From a checkpoint of a small mixture-of-experts model trained on Wikipedia.
Size: 11 layers, width 448, vocabulary 8192, 58.7M parameters.
Experts: 32 experts in each of 10 layers, 96 ReGLU neurons an expert, 3 picks a token, a sigmoid router.
Below are experts of layer 6 (counted from 0) of a mixture-of-experts language model. Rows are named router (the router's row for the expert), gate (a neuron's input weights, with its number), up (a neuron's input weights, with its number) and show model dimensions 280-335. Each number is 500 + 25 x the weight over its row's rms, rounded and kept within 0 to 999. Numbers have three digits each.
After each expert's rows: "comes after" lists some tokens at least twice as common just before its tokens as in all text; "gets" lists some tokens that make up at least twice as much of what it gets as of all text. This comes from a sample of Wikipedia text that the model never trained on. Tokens count by the router's weight.

# expert 17
router:488546472463490523505460515463480501513529464494509521503512513486484516465520494506492497510446520534486505518487524513480508427493489478493514476464480505484518491502
gate0:509489533499530529493451539508497520485509497525506545480521507481464464476479535493512528474486513499526499493478534474518503473504521474520543474476480531513506518444
up0:509528508518514482528503439515502482457520529489519488483455528489441481500467512474553521486501485478504446543518490497495509482501507504439490478497491481495482444434
gate1:503477518510508481490535541460516460495487555503493506455463500514503492454531468493461543506483491530529499520444519507491472493549467505521506492467510486506492479523
up1:534508468511501464462462510502460527533462482480494504491526517512430474504510507507503505464506429514506481497517471459514469485519520446468530502493477511510491485519
gate2:516515536511494555505486547467510480474460531506523481520520509445547449494513534494479497466490501471450491496495515494517486471500487498477483497450543494477484503499
up2:467490521515495546512514516520518450488491483472454553511485546458486487519559518476502529507506496493508517482489522516528507492521530502487525501482536532527485457514
comes after: " the", " a", " A", " The", "The", " an"
gets: " of", "-", " the", " one", " first", " following"

# expert 4
router:483520481556528506514450491498504487484504514510506493480518493499496470469482512507486496499465492500487509508486494520494514487523496507479476497472486492477485480520
gate0:487477523537502501504422488499483474547482524497513491511475485483526516490500481540467468527485510527493507480534473513496467467532533497515507514515474489496539500494
up0:522554522542542475495457474508457528499478492520508488523491519490478505529507523475483495481519515498500511483524485483525468481516505507536532501480499481503513488501
gate1:479516471502464498514545532468511461484492539472512548511518479481477491480497550471533497534456475513528514490510514521479505505544488493536489470510466528471489502497
up1:489487455492496531498468492510495544503507504511517501491455496483486489506479465536469518522494551496483446473509534474482478510477550475511528479529519454488520517538
gate2:490509492551482513484511460509482477513500568492460470477472454490513496524501503468489481488477485480465516506482488455485502473514532492520463535520487536502523489502
up2:456489513506442466477477555495519508496525515531489506499582478494514482489457507531498520532479514516491464492512504468430466498467498504502480513486463456461521491501
comes after: "|", " |", " also", "–", "′", "=="
gets: " ", "==", " ==", "″", "===", "°"

# expert 15
router:469516492511531528443549481487498531514494481500549498491509485497533495471487497502522481511478503499513474474480503500491488455505475503505533499479461476506508498490
gate0:493548472540509495475500489492522480482507486490508502520463495480481523460469468462519500509480475484516497505515491505469474491489525511503538547508474465498525478495
up0:523509512490513484490489536530517536511544498485516515511514473482533510523466546517517508436463503549483485476508465467490509536509510480507511523450464482457517511493
gate1:496527524514495493448514505504511521483480507532488522532504490481519515517522538479528475488487429508537501531508550543491527517507493464535517544551508528481509510537
up1:561497512490475495531517498502520527495556453520533480498519458480531476484530497495505503447474491536506510477519517517485480437478495500550527510478504511472481528496
gate2:510545497504501486523441482533499468518512514485491473495528517509426524491544484457497528514493485486477531510480506512506536523530475510478535510468536479538537482469
up2:517493533517523520469494508504485494519491502483541493467499507491516482482460509513500447488510479523484437507493510500521510439477543559518506515491496535499495514500
comes after: " was", ",", " is", ".", " It", " it"
gets: " was", " is", " also", "ly", " were", " as"

# expert 16
router:520504494485485496458477518501475477530535511511440507527494468498495464478515492479473489501447447499480503488484524508488510518519484499495519457499467481473473538522
gate0:499544510501502497502512521491453498469521504513545516465503536436525527485527535494531442486476509511519474480491510459508485467506489485500505523524477510485495481504
up0:492489493497476519500522488500532502499533509512491521497477500476478489473491548530506483478501482521531490470525532498475501490513513481457512490447466525487554445477
gate1:543494513492514456498524519518454530527548475483505460491516496565520537460506531469495499514498497511510516473464465447473525524499462508518469490472535525478551496481
up1:489495518527501543528449553483493525456476509517510473490475489521499509494518512474494509526493472524540500536509481537513509497499497475513514507491518472508472480496
gate2:453511487494505490475528487509492508510511529478465519506498514486527531519487492534539518507476478517510484494513502468495535478504500541474534492486493499525517522532
up2:496506510503517485525474519534504517514467478586502542476485543493529493498486482483492480498467477497532477525474502490489504488476561468497540524489497487495528503536
comes after: " ", " to", " of", " and", " in", " for"
gets: " of", " and", " to", " for", " a", " or"

# expert 22
router:467516465514493513496485506525531499505534503495491529494510526510466489478492475509461536525471526505459511541522501501490500477524466470475508472501511513506499514544
gate0:490539497513485493476504482483499484502470465467504521489511504522480498485497471493497504499531486475479534530495511437472542513507488470491531503475485484518478544503
up0:500515505474494518460536524463501508530503464497544444497495448501523499500495486526511495495460442447486489541490478505484501505531475522513489487506460504473495481536
gate1:496565497503500553502463472488510485494509470537487469522467484479444524510523477494492474557482484457495486491516524513476491480513499445477522482518488501520484504520
up1:513531510472477483477453490467532483492468547491480543495500447494513472506520514494501514500499505475451518475533510493464500512566475520494533516464472502421507495489
gate2:520521510523485486505509477513494500513542480507508499501516478468556466472514499487530476495461452530501525537470472504486465508533475487508529528519465475503469520490
up2:561505499484437585446528558509503507494513543526505515513475499503519509507455535461515492498517480537514493519507498522529508485505532506501454502500496519477492486524
comes after: " the", "'", "9", "8", " Women", " World"
gets: "'", "s", " the", "9", " its", "4"

# expert 28
router:447514489534535486495493476465523485500540496492503497503531453522522491477510495477499495466498478510483491499496488475460526471545517507512555471502517500493503526576
gate0:459499504492452535493575483506462537510461502440485473475547495523502469487501505470491488520502473475531495465507527537502493475474504476499534531463467512540451552517
up0:493491516519537429542507511479518484527483544467477479497548521505507515519531501466491487528495518483448466529526492511503489522529532507508493499490478548497439464480
gate1:516506465516551459495484488474477481484519449498496455515512483490499532516519479516472543475488493461490507531483468498493489500540478540485472490546492526505510493509
up1:509479483526479470554500489492511490532507511505503513527515499521490490538499476546557469527505535509456484521461506497476527448526518526479487502539479476464483485489
gate2:487546507520483508529532507485484534529507506495509505506476469491481496501538512511489526473514494488491484550492538508515521493505489507467485503535526504472458496491
up2:481507498512535509499499480529482455498486543456469545464484488457519502501497464486463496413495480538483524487528521459514473519526459494507486540478506495542498459500
comes after: " of", " in", ",", " New", " County", " St"
gets: " ", ",", " in", " the", " of", " ("

# expert 14
router:509484466524510507529492499522508459505504477476464502504502500460510532461490497501461481512477515521491530478489497504516515480460479461477507497455453522497522489521
gate5:511509478497504473535538517456469505492496471527495524490502476469492494474472507526530527471496531446512531509521443493562468494480486552494494526472445469467469520544
up5:512523524504492518486521485534503484521487502442498535515519486543487543484502499488475507489526521548511475494499511491522512556494512464520522479490511506488502507497
gate6:492479494473497511514536520489482473525496494533539485492489529484502501503526546515498497506496473490498499516488537506491485449486481481522466495524483542493521512523
up6:496526492470488470472448475469512512456499501507508527502482460553548427472503493545519487512495508462509497514502471505507527474491466519501486485509531490497530557542
gate7:553501536513515528437472478544512495565522468495463501497556481496495554502498398450468490524516500485499513472492462509538501504482463476535499500466478516487501496556
up7:508496464521525448504497517498548495509469506530498549514493483582489560475501514520499531454555511527540451511490481458448510515463489513506501511499474491506497503492
comes after: "-", ":", "|", ";", " Date", " /"
gets: "-", ":", "==", " ==", " by", "ed"

# expert 2
router:498487458497502542476509492523522479496528526486508503472461572461503501476519486489488524517483469523472499492471486526492565479533514472505514508494522480509496451512
gate0:521479467468467491525446506517467507454468555483476450490505486521512512500510502528500503552504449491508514478515518486531480510530479478479514449532469480455482552535
up0:533491532500505526544529493490518482531505513494479481512522465488506502485498459495483480481514515469472542489509520502467485464501552540506474472484513507481517454466
gate1:493519523507517533459507470479523507491486454477477504514502520503484484507511549513487540480550512513496491484502492532494517490500507515549515474464486474522500483492
up1:551450480439485515484567485471510543464516465499511503452494526456481525488518483480482500479519503536494517540489510499502521507483505545508470509495496512477514455526
gate2:468468482472488477514502569479472488550536573496529525498517504494460487503482501518471460477526516483509518479537496517472483514484484539474523503508494508535474504444
up2:513521466490524492503552521486505523537516530527531515516483463536555510486509495457540483511497459494540536472465496481465520474486496535490506493519467491541481531511
comes after: " |", "|", ";", " season", "–", " W"
gets: " ", " |", " season", " for", " Division", " —"

# expert 27
router:499461495472534502512502521512534513496514492501525480552523492489481472447517521482505458517444498492446537511500501522507527488494514501493473495513487473527491546550
gate0:472478471479499493510475477467483477456521459481550504501497505486515531497497478535479492545472518497489544536503476555508498484506469519452460491485511500538501503552
up0:493525507489455530518510524503502504539520478503541496526475514452482485475531507435518545487511485550540508488471500509494516475470508483515447509502505492462514487483
gate1:471521498473526521527468500465482503489488526504513498536475465507504489478470471516476481544511487503483500513476497499514522467498487529506470497508470546537518478494
up1:497509485535503521515475518498495446534482457513486510488520525466534524534521475504467520448499493547493510457502518507501515481457502503489502513494524481479536478464
gate2:462512523477542519459480462556522484470515501467459473504474513505499470539516516551522525537483499480513486521510524504496507448492512496492519508535513549533553473466
up2:527484517487491441536476447482441493542500506477468492453486514490514529497500527523487483521506474518510527501482498498499479493520518505497515521477469475498501471495
comes after: ",", "s", ".", " However", "),", "\""
gets: ",", " and", ".", " that", " which", " who"

# expert 18
router:517544449515519516480471494497516458514542454514511536500504480432517506496472523507498493461488439492503505486496501512506497491506487463480536445455478509471501508530
gate0:536487462499518502491507495506520492480527496458527485482511499484496508514503478518547522495472499527488475496509483538521478478457496531496505493475477506486478532513
up0:493505528530514505502464514506479486530495476536456505487519444541482445523500495481516507477461499507464453498502496531476471550540539528499553487533487469465507495474
gate1:510516502542499501488498518516482557479504496477556496538510505474516496508457480540514509473483506534522473500513510473505480461453451471490510456458519519502489496492
up1:514480480494531510488506489488602491496523479517479472543467521523521511475478490557509509529459473475507511510519465515474507493479479539486491510552510491492525455549
gate2:487505483502439491529541539504468500491498482467509448470484472524495470495498455557470544462496459491516486515546459499489515474491511503508476521452496452504489475514
up2:498511523495516515466484460476489503512512493561521475517519487466517539494454494520471526539512499473447472467466507524517495483488543525520459539485542500520502481548
comes after: " in", " In", "In", " a", " to", " at"
gets: " ", ":", " to", " in", " which", " at"

# expert 30
router:536430458507471511531484549484512466499478484515488515499511467503508468480504495493486503524476515508504535504478506534466508497515440488533501469455457535456490486539
gate5:460503446478530489472464510477485515476469506542470507484498512569523487512443499472505491485495473510460468517493507527564489527483510500489509500503501470517522512519
up5:496509464494502511539444524513518512510462475507472513495496544475509501499542542435504502501514507548482513495483502511518476501502539507496509449520485500493486498497
gate6:479476480498478499469490546471487496525529510506563510498488534495487466484475513526485472476489522475507522461514537571498493499514499458535520468510468498511507501506
up6:490491533459497476504538524489499519480490532518494532507513501525547538504504482536494480524511524473510486499533495523479489498463476527490470488478500474477487505519
gate7:503509451545474527492504510466505545493456501510505502489572490503503462482505485453498472504522489534456482499529490564462513501493489499493499524456467487471465503525
up7:489498466504547462505453492498494474471464507491487521494492465502507515487511514463468479540531461567540475528501530529501518511526493461491474479538497480505482476494
comes after: ".", "\n", " |", "==", ")", " ="
gets: "\n", "==", " ==", " from", "---|---|---|---|", "==="